Weights of a small mixture-of-experts language model, trained from scratch on English Wikipedia.
Size: 9 layers, width 192, vocabulary 25865, 65.9M parameters.
Experts: 64 experts in each of 9 layers, 176 SwiGLU neurons an expert, 2 picks a token, a softmax router, a shared expert of 192 neurons.
Below are experts of layer 5 (counted from 0) of a mixture-of-experts language model. Rows are named router (the router's row for the expert), gate (a neuron's input weights, with its number), up (a neuron's input weights, with its number) and show model dimensions 0-191. Each number is 128 + 24 x the weight over its row's rms, rounded and kept within 0 to 255. Numbers have three digits each.
After each expert's rows: a language model's description of what the expert responds to; "mostly gets" lists some tokens that are sent to it at least half of the time. This comes from a sample of Wikipedia text that the model never trained on.

# expert 29
router:141137134127137119125134147089100081111128155130168113103155156107185143127155119127150128157115128142102110146131136089157133098150135179126145163175135161107151129111118137095102120122138123127150154116132146133146119159144102145147133134140107111116114119160090125090145119131120127146109120149158131159111137121133154100130147120135182106151121094119104140172100075074160140122114117125124145165087115140174133108127175099114124157061114089158133138122088129091125128153165149199115116137129095144134133125181156112130165129170155122136137087156145129103135141066110119113
gate7:126130128114154147141151123116132107146127119149113155140179131138159134163186135081134120109105101137131168107143141115143118102080167152075127139084129118121105127138085122115124147142156154109097145155130121198173145134111107103114142106106149130115074155095157119123127169113123119132089110159100145140088122141148139096130143091160115124131123084117143184110140122111077144138110115145145123092127139077170131096105128140103126113094138126137130152138148067105116116116167111108138106125177069152123127130143132128084123111125167099111109128151116126111114170143135143161
up7:085140153146094130114140147142117134123106162085133126136117119161149137140088159112104125141132134119177164145127141144100155166121124106184158115145108105125184141087127117158138126077123100156183140098104157109102153145133164164153133134121130143158164128153128118151100120154122137127096152135091132062178117112115152124176146149145126149108113143110123127155143105137110097162124131161138137147134135113121146086101165098115115128111146092146124137148120154173170122104063112110155107123114147146150099135150124138146140143108116155138125122059133129069132110116095113146
gate8:146155181121122138143125156132132111112133094163103171156148130149119074089153146101132143165098161076141118142173128132110143064132172117104110161104120145138156136149142124163125140138137149122142119151135145113152157170141140091150099149139158115143140171127121135161139101110088095100108141140172124130118134125138125123150136168154146142116123126120137096091123063150116103151113118150101120119125080136114164125114132136118169110115142137127146142098131143114136124083171110146091150101142061122141139098153148182133120119155104142096135116082128135139109118097090147081
up8:112146100111145073108137097108132152111158130145148135073080131152129167127125125161115105083165120138122147105109150133140151159113107128136136088142143092101145121122092141138142152106134114143120087155078122150114128079124125146148149151136122136105113109123123140101141092129120151153137068091100103161153145108138108147124133107127121096072147142129072165176135145132116157144161148121086144147151173110132109110134096141154131129142132084122137143081164124165117156147124151104140098180154149150148118169111140126128128128107180112105123154139120094132190101117149116125
gate9:105153113137127152138128127106125120126159154156113143089162130130110151122154191118115144155131128143098138122143073136113080150098136119107133100105128096127105151109132138121175099130139155087117193135085119122142156083135086093107118129112142096147088110117109102139113085135101098129118118104153169126114123088123134144142148136064101128143170117107089120128108149102128122195116154082149144168128121114136101139097134121157122146116118120122112135138169120125105163138146125151107130137139087094119112132145057123155135139162099137083117106091113142142163120091155140112
up9:124145134116138150119111168135078148131173102124116073109126134148123131158103124133125166120112131122092131127133104115095102105082140136087133134131183123156121142116129143114158179152138091124128133116118121137124143113098095100174094164102105100117174121143150158173115168131158135129141140127128122115126144119105121158088117124136122101148132155135138107103122155153144124107121116151121124144131183100101106181133120154093099097086147129152108066137123129129090121122125118128094114110083142139120181098061127103169125092123141082096126140093087109112133176129134157140
gate10:142164151151109135139182101149150141107162117143141103115130150168127125110178111142142128128111147157113119156158125088136138153112112138121123144124141127129154123127127156173135129112124121100122109075118159123116127158139136142125168140112096117142170109083081144108133164088166141155144083157122102120117107100122138115143157095194146122116148124105103133099118113147130144101137146109119127148121093115127147150108088118101158094117116148161125123111108091126101151117132084149165115136100097146121168119153150125143107099043073151161183104096139120122117120106129152177
up10:194100151144155136149134099122126096154168120131152094086132191131133145084173083102130090122127138165141077126125163119124132144127146097126102217131141131138084118163155101184114160099158104104157119103125130100131130137154147134142143120135097088150142146131110137157119129099128144138135150134102152151169118121098158122095127086124158123160138146126085151123143138142135156121108116121107120121131080127103163168116136112099176151088128100156154111127154136129116100135087109130119152135129148130128140126118078117111105100145124151135145134150133110115149131078112120116
gate11:119085082137132115137122152113128060157145138120098168143155115152115068095143102146096136150126138166134164158125116133119116137113117114120113101147132152094104096113155158129126158098110134129143168127110123114167158156072130119117154110107079125171162128166137109132117153151133137158124140104140137153120137178117110124143142125087127121091137156139068141127088156108147133132145158145128145159122095144146100165088154114078151083158132122128150106112112112132129175104155138129142138175132134131092106120133154120124167097109099148178127174135079121114118143112139129145
up11:112149170120127157108131124141118172108103129140163109145109121094137175122110176126109103067161138125149105093104131129134096128172146159149180113128096112148120178099113101114115110146115141145101080142137119148129063139155112132154131122142154135111112089117112142120163095110105109114136102160140090149122156078135140172114125093142162122141103096112156089113142117173147129097105094099150099099145102109154144111140095147141150152114132152115124165121126175155140099157089140151107146097114144112166128141148111160128126136110177110089127097134131162110130104118109129135
It responds to: Inner syllables of names and Greek-Latin words, e.g. Ph-ry-gia, pharyngitis, genus endings -ia, plus family, genus, species.
mostly gets: " family", " genus", " species", "ae", "omy", " Maria"

# expert 3
router:094092125096144110108104116151144110080161138107108124134159124164104158150113124097153117152163149121090127162117123126139099093115117106149113137160117113129145141109141146098113133090155108172114091129138135127122143095144151130161102169074136103146164161090123135121151083108156095141116173159097104095083103125099130148121123135140087107129102146171108133120167153128160140107146125125187107144144154088145102091147124145113135101137151148118113142173151100161113143151150165116126153116135167111131175165112153158116134097129123142101144135166090118107169151152129145111
gate1:161140135146151150124137120176104119104136161146126097139135088079122154126142103122092134069124134153103150119149114116169127164156125125181124105154111124089160137094102136126146056153164167103070147118129132173117136124106118170105147120117139070100108119110144131096140166163121169139137149120124169108105106157091173163105123128135136158114106171149084117124133136164118171146110141167126107079147069121143149109124161138117112129108148130132113110118163139149109106105135131112142131148135143128112090094125143110133125147122098129127100145123165124130121107092128099121
up1:113113147133110107180136136146141092131143119162191124132131118109127168167129134111104191158142091151128121123117073099118139084119103116148101147141121141134162118117174121102158115119147122170096130136125150131136090061139160101142138098117126086104093085137103119116104105129085171113134112128153118089128074158131114131106152158123128158105126112138135087117107138149107141152117138113152123137143135116146123104117143133152139144093155163129125088163113144135151102114095149151117097127114188113120155121121099082151086132110145162159082150159110103117118131150141108098
gate2:122101141154133159129157135088132120185140136102128103101119096097109125145127145179103126066144135129123149102156130137098133100121135139122135154085133145170121142167114115134129156155151102172152140186120131155131108151136147116125127124157108076102165137096162128126157110122113105126133108126140112149127135148125144161102094117139151141132178131144109131121112059121114139108146125162113132141196125115139129110100117100065146143110156111093146109083147149140098122075126179132119140110072140115099148119176134116107125152116120105146123108125127172142116099164132114086
up2:151153150106107138094142097128099110114136123097145140089160090103111123118111089148121125128151151135117141108169133070107128141111133182079104119109133149107088140150146095183146115182158132150131068103159123145109077082095156152102160116148100112134135140135154111163117186109120145130057141106125079138131110149088118154162144149117104133104151147157109114117159128119129149156118086118136111120140122088137141117148161117133102162120131135154129121142130141139143121133144128104146124141124126099145093150146137147142118178090087151102136118093099095144145129094138121116
gate3:137134132087142143137125122115113079130085177139148136120099124144117157128096095145140128100134181163089080172128134119138159111138199141106142127127130150138131120112108151142131131152130139119145184131122115126155083180157166137108113093065156129133132167098141145146138130162097147077133128148113143120076073151110182101131110088085131108131121108096123122123125133095165148179142153125147117134146121082183130146126125127098111160097140128119153138123138134155168110121134124068153130122097122117134119104116127101127109128146105142117121142135126154121132106091115119123
up3:110132135098147132161162143170080111133119146110159159152082126129158143104155085138151094140108114157093115163138113089151094123144124129134120102158097144125146125121127137099135151150119115120098125126141112141113171152096178110076157104121173091113119132105117121151110088150118155158160121096122148148113119163108153148123163141107133100131104111102140109154090114147137131153141119131104159112151139099196121160142111129133155152121142102097087110164086100139124169113105118152113138164174172098131172093107129117132146143144144110088141133105100158086112098105142123102
gate4:165117101148148134150093126120116107117134152105115140081110139133137091098122099140080112107125111134130118127127108095134100081126157155204105130129127178138111127167108144153117137141099122121106110160139133127147135148108132132125173113139116179146117133153132117185123109158120134144133106132111134139086135085135128109151119121109141100133115098126101117153113130117168125186155147126110185120111111157069135140101147071120157161134118095133104109145134143150078077129114185111135105138103128093147130142155126118134130133106140100169129168124130179144080111139093095145
up4:169133134148143155138102151129104137102138123071142147102100123131098112155138092156066103111115097139134128103146096099127150123144120129155112138146121194103091137132139128143104137123142138123116134147129084124137130140131098134205127090101158171138118148135171124164129122127156110144113085128103123132107148100160135069141151091119129142105074108125118134156087115136165089160138121094119145133112132137092095150114152117112128161081113143116088116136150118110107128114129155091167102098104128093146138140156081145116122142099135099169136135140095147105072160117143130129
gate5:157144158146163121142147110147130151095086128144159083147133121152163113114106098154122139141076106124120094139118117146179148126117157124139096162143124151136083100128112132150068104175168091125111106176138131118109122144117106130127109116194142156156144117161094091100122145112097138128128158092157095088137102128131104137130141140149114107116146099150124104103117116079149141185118130122135148131113141137183149146178111148117155161101134153134134144126144150077115069145112140102165153128156099154140151146134117139108161117150111151116119130139157136170144132116099106147
up5:134133117108137100092127119171109158110122123157158125115090123141112123126189121127135144145077110111101132162118135113155145126096119106090132129155174146143121109116108125152095102093150143098147133111109139082142107162144130098135179104115166140116112092122076169115146138113089144148107153133117123072120111154127162158136120142125098144104132121125117116090151156165104116150131134142126161137120115103103137128168126139154084116181138102072142124154143180166123121118130160108147132143164171111151065121129169129171122138151104154129090086125098140133104094124139147142
It responds to: Line breaks ending table rows and sentence-final word pieces with periods, such as history., it., ing.; also sentence-opening There, In, During.
mostly gets: " There", "There", " history.", " him.", " it.", " her."

# expert 20
router:166096142093123136152138121130137069142122150166140140146124109145117159128083130127142120138129110121127119127151106118120112109119151166138141158113119149099142114141120115124115139133126142128111180134109089124162140183110115144091101171138123081151179140156106103165095137128163159120109114089094126121153124130143154155138124176155122146195141153120120095116103113107143104110122102139101097124139133136091119130136147113149143091129131151176138149133106169135110124128161138109088139095124135147125126135178122104135149122135119018121094113084121113154106106097098107163
gate1:159127126112107112146125110123134100102130082138130136127092092105146084118134122148104102107085127073117088112124099178128146135124144129092120097093118129140145109119155131148126157164103077157156112109137146113115110109107141130134164147157117142133116122161122126136143155117179100146088123141120128117090131123113136176140127141154137116063122132112159121095097115108166103134103086079094093085111141134110131078162128094143116150122094151133121161142133106093105132163120154116136160122148109152101129117160141117161183121164064136135151140155121130114074121097120125157
up1:102125130146133132111138082127142145180112163104120121112133128160103127131123157162119126141169165190143124114136143102152095122154098132138156157124120155123123127141117143195091085117143166077114157161133101142159166139150119150135068107109148123116113135093149143160143075113138103141116125136140149114147131119090113111121132107134145080124135110124096161132168164158108160138141156187166130169102104117131127148107164142125125160148152071141114114098141107163135105126111069143126132127140113137131148141114084111081094088108124093134112147106131140131096134114138121117
gate2:134101085064152136124092104102095113144104164127123110130107095107133092105112142150121113093155131100116116151144136163127160114127095067134112129091091097118094093124186101101143112130112104135137151161133159105159127111143083132116150148108102161134136134126161121112124130119150154105125109099115122109118109179139081100132104140181134152101140090116106110103154083149174162119118134155131118149191164097106097090100135113130179130129125122124127123154123117131145148135119174097132139130144130152112104135113140110106131115138115119125123136061152097148119107124129077136
up2:125124164141127149126110148136163158110147126116088183135150126133128125122136139094101142151114156147137124094103125112130143109159168181124133131123164176149144152113085157134163131107161129135106083107137118136109149130106147146178108131127124129095132159178110148126141146111106119164102160179141108148133114120083147168130141109118125116138127130128113129197111167115119133138089131101125123133072082175156159173133142135128092128127145148123091153129147162130127139124140100163110106127111152118160172089133128134143102170138155155127145118177100112076147123181132135093
gate3:153127166143179096143127092135119123126121146168132149078072083184134093137124169106069094134112159126163108097153128116121111125129120156135173085113154133135117149103088141099137124134124125138146146151145095121087102143133124148152110129130139144101128117127170136152148155085117111142159115119135116145106119081119109158111144169133117129128139144126143157153177158110093105100114140122137073127129162122161133134147134093156156081100112107122125084063130168185133099111142145154079127149153131116113167127109111114134138109145112144160121148130156129131106109121133117123
up3:126163122107181142123103099147151160132121116122113139157110106171109121115102102127122104090176115125124098103105091107074136141130117174113106126118129140135116130114121141170111148136113186135110129118098135141135175103129127117118147131137139131107134118144134146133116151136078076100118130076116198142195117117109183089160112150099140150160125099148134093118128129094129169115125133131163136148143104106173091099138130109199134110080097137109148130132125124115099127118147140186111141168131154114120137109089143088132118099100127139128128109122110116116129156136144093132
gate4:103113173136150123172173160128117123151104102112125143116113108092164095127127157116111121108133135148090131107146164108091136184091105074166119113157114137103114171114130101118132114142110108121101116126098088129083106105101131134120136130105097167163133152130129145127087149153128125175096140157139146099137117137096128155129092115121181116117102096122148098136131084129109152108131124151117125123112143158133129165118125159099152077129150150144144088172149123096108117145142091081097150100121138128136104138160132126113084163135158096137137134105158166097144102156086148095
up4:133156106127135110099120118106153111118096142135123112132113143149148139133166125140111131135128154106173111124162100178184137066129120136086099138084132119182151123110126134130124112136152110131162120123176161125122119128159113147180143111070138107121122116118135117120164160124168122150150087090146108155138140150134148146127111150141080129143133180112116148127110166160154119124140134110099179087149152128124143112132107122148119109136114099113116155148123118150184143156149157150151130133147114070056104097110100140122132111122139190161160129142095114140107106111129090111
gate5:187138140107158098107154158180078109139158127137146145124146123090104080142083115080107139088112115119106146102135127163148112135165150175142137120154129100134164120098121150103105139093131122113104171127111105105146147164132133110132127115159113144113114132121117149135152072136149125155133132085107129125154136108173175145144146114122125129118150058137120129110144162144117164098103109115124138099138140091097111130114124126174134141146176142078108123153124069116104112123122150173131122100133098144129149062127104150126136162153115078110123128113138125122156137132144126100
up5:117127142152103141111142130136119142132169147158122099130129105110112173132080085159131155141119115088160104108090110122137113092134118137129169084125163091148160145156138165118099155142133173104129128109143127126109163152177145111148113114085098130105090169135136123112147154134178167138109142113084161141120100095127114121127113148091144158118113138121131144139103163147131178134114148122117128052139102129124109141128149094134095155086144139105104176094126127177117097106146138085111124110152171089125124133167128156141145111144150117107096116160132102145134132091131098104
It responds to: Short middle or end pieces of rare words, chemical terms and foreign names, such as ic, am, ith, osaur, ologist.
mostly gets: " acid", "tic", "ologist", "etic", "osterone", "osaur"

# expert 31
router:137145143177150142126138157098149107161114109163185118109099152154100133104167087130134121109078050147146159115098107121144133132093113126149180130148082102113111135111121114123139120086140118135139143137140096142144124124148155092160156081183127150114100126119140153110094137147154118140158146080134118157212153122115084139105136108144176113137119143131141105098150123130096118136141125133148119131146099125096123133135110096134136181141115125094106102121154137102119128121116154163140124152129125159137148116123114093156100124100093093132144089098115118148097145122131093153
gate36:058129094127117138084133124105100181148108130134107131092155113134146097104123111139123146122065095114118141122138133129118137118152151125123113155123098129130119113115168116179151150121129164132121092136144173143146072105088148146145103144137133160102100085123146138085115130086109113121140154102118113181148160130089155126103111128110093122149126162092146145175127142129168103129127144122119101117104090110105088060150122124126152128131129161110148176094119128108136134122162131118140153119143178093123134146121125135127150144121091108099103159131151108150090172153128163103
up36:124164133090126176168152120097084134131176122143118146156151102125140129128104111151103107090129131140140104146106154147125115161135114138134126123146131155147146188122122151123156093155094130157111166187191130122135133136130079145174127128101124154118142121112146120125116135115126104158111140157061097120132099118126153139124155153124159090089144138117132100118158152110133141075130110149140128090140114133133096123095103134139055153102107073142157110189133162109142159156141148148170145142108149132163120163149105117101130141120116128131110165126095155120138135141127103146
gate37:149112151147162075151139150085137125145116117092116160156111119116108160114089161170142167164129158110130124101115093177107172155078138130127147123160102087121129159109142143090126092134141127101184132112123127151127129137101173154112146152137121143175126125159103109140093097171173130115085137119146064112103121131147130159129106121109165143151133190116126081110146138155159115104116135112167139156153151137103117113140187100114125141153136144111105109136144149130113125129088133154093163122110135127090115115119136138102098127137105157109105108121146132138139167136127099134
up37:128060131118146096101132118148144162095083125118142132087141084096129126114122143128137151148120165137128119100122101134125120174148133100170131123104084105148149164127150157137195114128115095061152116117123133162170136128101139117132122139109128178162136139128123097120077140133154148088117141131122087093138140107162109133117145121150158139126138142097171132090132084115171127158111141117095148134138105110112125093147150136165116191129131120094135111107132156111110125120104134105069147152131108132086123126131171136112109136168080138083137130108148116130121128099116160145
gate38:128117134158124107146156129138092138174092148128113125166130112120157093137143154161118169116129137112164147146120113135126123172159123124166129134149074139128165156179136065122120125173110066115148172149128087125114125087130132132129135131115124104122137140128114107113115138123131118122105163169190135165150144108107134144092109117083165153156126112099119105135146152137154111187144177106123160132154089182126088123134106152124105148119153121116138123124107135153128138166141132123099132147106133182117143139126164132170129133139079130161146077137128105091151142131094140132
up38:128097135103137088102134132111113133144106155115148111136088182161163111135128139158126141132104163099173156102118117111119091145145162124141128130170053132142148116156131088112113132147142104098175163114145111151123095101104115135136132161134134129114123143129128106122120109143135131116117129142144118153140193089106148138101126091123159102121105114123131122130166151066179086178127190150170164130151095168128079097145123143118149146145148150134130099119118120119113119135160113121121090102116116120134141104084139169163109102112104133125145097102113108134136065126136117123
gate39:113145134130139140118114120126126116087128158140137169112147147112123111141091079147121137116099082106120115137091124124169141155146154167120143127103144142094137104110128171096096184144143151119116142116144139151114138145155091136136078097160136105078136105180120098118132131101151123159151087120122118115130132161096108128129088156123117116095114162125115147124119138183122090153144118078095082129091136075096102140164137104160111150108159146152112111181130111136112148086129151121160117123165089147127115152129140132098148115092090114117138154149121174134164172108153130130
up39:129137111108116118131130128114126169157112131141164083144116101122150123093143167088116111104145152126115140116157139102107117098120112094125127098147137114166131139129152105187134108119121138134132079154136101089177125156109159154094177141124133116163127104113097125170140129123132135144126161127113146110125094081149140147111174123122101148141125121164111108134118125070125139114085136179138154116164117186108125104088112134106117115135132136117163152115094164080161101169147138117108101125099149113112094142153141123149089130168144151115129113170108087116096057122117158131
gate40:132153141063133118147123142145153120184118107101113080154147170095134121138138154118155131119184117090124134118131109133124164080111151124097152137126145138113156172129118132156077111139121119095070125143113115101145136127142178140141141127124132175135118135148145159149150138095163145134115105108121157126150112162149101133117170111140123115122120128149093123118115109150077158106101132129118114107155166154145138126103162126105112153139140142092111155136126104122092074076089104117108140152074148110116140126141124091126099147155102100119124091128145120140147190084119079130
up40:134099118198140153117125104114130126108130174140157174097117121129103128133138107156108127108064142147140129140131126130152108183150112119140095118154093101122110114118123115069177140140134156172174150107116129161083140114143100122125111145143137079121143141110100099111118148175104110136110133138141085135115155081115147122143091153103137158148143145127137121136135135129163087137136130153121121161080082113123119114139082138175155103131124158169134108130105120132166155157169126134142109108153117144129140159133120143092140122096115140168143153134138143096108074160142166099
It responds to: Line breaks ending paragraphs and title lines, section-heading openers like ==See, and taxobox values such as Animalia.
mostly gets: " Animalia", "==C", "==M", "==S", "==R", "==F"

# expert 23
router:112098142109152117098101131177125126117107106128088170148143130149134085109106116085112145163135120155138128106134123146172146163155134111148121117090162159136102121124157095150085168139131134146095110123182121092160123174154172139120117127128158139136181160101156090146130093109148106172119143168084129107143120132090163138135098099154162127117111162102105108124147148109124091085156099150087155106135152117122133118100120129077147110082118134133116120159122158152121125097132125103096135119115163107155087135130152145097163140143117133111086131141115105163141160146108115135
gate0:212143093137113116143082124096176138115120101159114131133109137092124122137149156119130136131110131077114140104137144117116126137084144117110144136145111134150118101132145118110166136138139123121127121164143127102090116174129151119174053174121128103145146146168102147135150160120132136189139151109068145165168110112186119118169152111129128114122140160142170128110128133099122135120091143146104090129131139166094116104164128119118143140099122059121139129172148114117171139166126133124154091159139152131140137092164126152109129128132137125081105105112134133120131122110142126143
up0:126141088095125133115119133098124111134117146131132068145147137156126116136165117133161152133138077155093146143137163114101156133090164172120112149105102129067122134121172157083147153159168115133088144119130124126142143164114143136121083134111126151170136151183138109124140132160157111137144172144070122143155117108146136115104106110166091156110104142128127160116113083070103123100091130137125129113077122146117121137186124138103144096116076116133112130145128113110121114154114141127138149141110170107111158122140112137114122096108130114180130129086126109149152113129123089178
gate1:125164089157110127129122124120146173125128118166137113140163117138134116100131152078099153131098115169119112124145141143162107097125111118089094138123117146137106176140155117151127133132135169099129120139134131134112099133147142142131156158150130158125110145098160101137152171106143172125151155130135132111164078138175131148110113120121137139130098109109169094111156138140122145127104111134156193123101107145106145170087154141101114132146114132157124103137099147150120163128108118122105134145121164116144110111123179084136146161176153159165163051139181151127137122121118076177
up1:125109138109111107151085146137132108114154124126133168122101132113139129147167170148142122126131125143137168133113142161152135121145158165100104120124161063140164111114113106142105076142194100116134114116143125130130131106124119127120142163106148101077165139108098145107120092130122100118114104123125106098167143129110129162152156133125139111099182106134155110109106131072142110119145131136139124150113112141099102128088144124181141147168107183096140118115144078195137102140130133093155137096127125112150103132118122192137141100114124138114111166147074088119117160129108152160
gate2:169132125161122174124155122139131135158106088150149121120140129141160125146096118104126141189110091171095139126115151148123121120130139132141133130125199158138149133122142121130072161151145139159134133141149122124082152083103157128144129146141111077130127134121131169198102121161166095125156076162098153101135145116128119113107119120102135147138146143108110161161135113118116148177112091125136117100112125119162125113137143126110136127159120089201083116120155143097111141143106090150104114148117131093126124139159137100140134073108107105144174118091097153138127119141102111141
up2:131127108160161151135170088113103101141080119127128123098126140141099154133115098088062088192111113195099173120128093123114090079114128114144121107119160162145146139125128116157114162131148146116162159134131151159136138127091120130149124120154147110141127138137123127172069090128132110117170097151112178106149129103110105098112130102130180129116132131118121182145147109098158134132104126108128140144119151119166119147134133140142131118171121121145097137120135150103130160136088107130119129129111161138069098152183124159101121147128111110135186118140105149144122130126106137140
gate3:164120127159077122133141107130121141133082132142139128161088132096143104107065126160084112117158148170072111104135144106120151121138122133137125100066123180136086106168120087170139148125133132129102099100133110133110090129134164139143140101108126111104113134147149136140089141140113159146116107138101097136116132139097106128129131156166081096156130151137119084102130108128109099114120106145139130135121127075162141133119147198128177119091160133125137068127135130116117106113137122145162141134110081136113116146059154128129139125123125111136075142127133153127130150163119096123
up3:131123160136158099128146130136147192131094126112138132133114110133128131128110089158080127154125116151086110132144107197099133122135099103124136089088108171154108120148169091168148143112156114154093118144116099116143153157131146143091124118135145103120133125121105080136124151148086137126137111157148155131155136133116134110146110133125091107138136146136091106107068130127115158157077105169143176144113144129157103103120143148134098103075137125142114110150103144065116078111139109144136152112140079164134144089093172135130150122167150118147135169130100128145098138146119115126
gate4:150110160108139106139143145140141137113149130152104120181162105118114134143174127110107136076138171127155146088153147121148162108086149161116104124132103128131104093135079180140144162114124150130142131119148107175133106132116138090128182147115117146125089123154137115135099092126137078123131119187117134143135152165107124122141173074085123133140167158086077145155119161120115108126141114128135114146122134117120132144159124184116143125081129092159172151114142136072075142110141114079110122129107151125102117120132101137088138152104122123136126151106138134129098115120153163126
up4:149091091094129137130152060110116083137136124160138138124119109142117144093140107104124147121123148149133114080124132149116134164117100152076096097136165135114123152118137139131132136103107151159124129121115067108135082143146141091138161118097117142084120118085124150104122077154164123120102133159136098129132106120114100132154137085141085140101129144089116126112128141116137127129097120153102184121168138134133126126101142097108125179124164114125106151092127168115087092104162112097123053129101149094102120117143149116095137145078130155108096152167105100138137118141142128127
It responds to: Line-break indents in football match results before team scorer lines, plus country codes ENG, ESP and nouns like son, man.
mostly gets: "\n ", " son", " ESP", " ENG", " man", " young"

# expert 47
router:176120128139195133131154105123118125112137090097147143141124121097129124141111140138131111143115101176123098128144128127117152132152157137088148147120096162129141140158109132118100125164087120125153138159141117160157109135110053124138110129170135141108136099130139139098129134187153107113163112181143168185104107131122130151111129136124101123143104172109132145106153089109168119117145134166097106165071135128126118125108114110144145152103140085157131136122111103087148157094106176146083146116128109138164166130104143109105127141161100137140161092167117138096135162113108108101
gate7:163121131085167164124158141174123139107126137151160117125091164151129103156132127155144103113090129135128147136138144151112105119098160108130142156072080120121104121135127139105130149121102101147089074114133152121088138133128145115138108138101111107115098149130162171120148200129150150143113115114120092094125145128151109175142107153134091118131145171097165160129170146139152123110083133169147138127140143125138113146120125159177137066166111087111074093114111162119152111084099155114131133152112140134139137107157177130141106141151139124126156130120128112137140103146156148158
up7:165108158104098171127168090127088174095095128136142138125154126120083126145122103094087108116104154165144117101121116141153112107165143131092123138108130142181153111096136149095107132144118141142159123102155111103064115138134140135167142130165132116126130126120159099131123163164142162153145123124094084129114104133118114138133058140117104096090113126139112109139133134120142131133113119110111122194120134158102121132119144099100210132119109120162107084169118128136106140090117135124135126150132137093114116166164112151131117078132131114159156150089083161157128125137132134129
gate8:171091137151157127120123102115133123156103119159082150111146125134157190159099116132104124150141125116144075159171122110122138072107101109118122128092097107178104129113153080103157114187121084140137154101148151129146148165150117135121096132185126153130127147092135120148112142119158140129120120095145145176107098102122109136154126156156096110127206152138092107128126132107122135175132151119119130104117121096115151113162095156165132158116133187125128129118130124117151124158093088129125161122098088137123092122098116127115133100125109152136128129129142150157139135147151158127
up8:152131182113128092113102093107129115134144116146142112113153137131132158142158094131155143125103120131153110121137135144132109156099085124116132166149153146144097150099148068113159112096127170135135129155154125071128110165111143110140100112159094113147176138127161135150102141116149131124147107134165136098125115060116141141137150106142138101118124120108133174141118129126123129121113146119127130172179130118144084118143156105108109092185090132126127091084126125154138130123109147124122168152169119085133157152169123178125121072141133136109111140124164162119102091095083149080
gate9:144148133113132110119122098088131125136154101070149122160106083135131133119114110119105137114093141120125160137132144122083142154129162163099131145142125123154122131155124086166105129138107165167117089128104115171149145096166098136097119121134120129156099138160117115108151160163066185134138099131197172110161120114115105137151123131097069118166134113152159172139156093093135136126123169098117123111092101129106145081158124128180128152141098150137126105134117116100122142145141119091124077145113105139149136128104147123116114110084134103116151150155141106087135109132127145105
up9:108102146079126151156125108159155110145088129152142088111137113128125117157144136112147144145116118139135167103151176138144115175130126117097116131137086105113138132104153146124118127144129078150084090128166122098120174171155077141151115114102083115123124100134086139099129139166119111141156119155135133135154110151158091151145126115162123108159123137113108123184143154116114145118111130085102141126108151142140114111092184138154125157127100107085126090151093155132125151131137135136142145188157160155097143121121154108152067131143144125109154155125136146138136121167134142198
gate10:124144155130143085156130111122138170108102125139111118130157118088120134136138138114082109103148106081152138076136107132122096109135128117118120143137110114123133173135098126139091124181083143131125127131117102107107154077125159141077138138120137122142134122135136106091177094123136116128162120190098136107173118108117121099092116119123117129116143181079155131085117127137143111108139138134129117141102143166105136155144110126133121108102151112103154042131085140143105150107106163148078127159108124102142168156114127158131099098159144094116128083128159187105118136130114102133
up10:123102104100148143148114108164086088127154133098117144141076126161166143101147128130141125146097127127092164119079153126140109179140144105134138134143141126158141111122116126123130142088132108074143107110088147124088067154097116074169153100113105135144109115123087129143096143091125092172130138096101137075097119112125132120147154139116144125124118080145117135146134115158084143131135108143121104106168161129152119125122120127118138135167122169136104174122142126133079078143120089106138166150169130129097131132112115154125156147104195095119131127131151105156154131140139121114
gate11:163140111145133151096127108083128155075105133082127121137165112104126093126108159158104144169076096130127157133139131118125147139134162120104118096126130160136156153162145115138095128129145158107145122135128143178144119143149109143165144120079131133120119096074104120180103097127158143077097150096123172123125139126102121134124109134169152160113137126128110146109159144142185139160150115169162115149149061114114138167102136158149097129153123104128144101148117117143121129109111115137115180120136150125148145125145099102092099106132117145124093111153157101158142132150144073091
up11:171148132144114180170127167117100135159166164131157152176132110147120149137100131105126139136156120109175126141131158152151145098104110113154111120148123085155125099151110107114097137151119119159066167105168142125139156145138080072131118140133095090124152147139175111155146121095107125142143145127085115132174110154139147147129134114122104103098126114114141127166139104073128117134141133176112136117139090114150123103118137149097139135118126147098079113095158155138121146117125144123116173115156108104142095109158167149137095083112165136106129126127126075142138096106160103139
It responds to: Middle and ending pieces of proper names, often French-looking, e.g. Ma-ure-y, Va-ude-ville, Scott-ies, plus Art, Christ.
mostly gets: " Art", " Christ", " art", "è", "irt", "ove"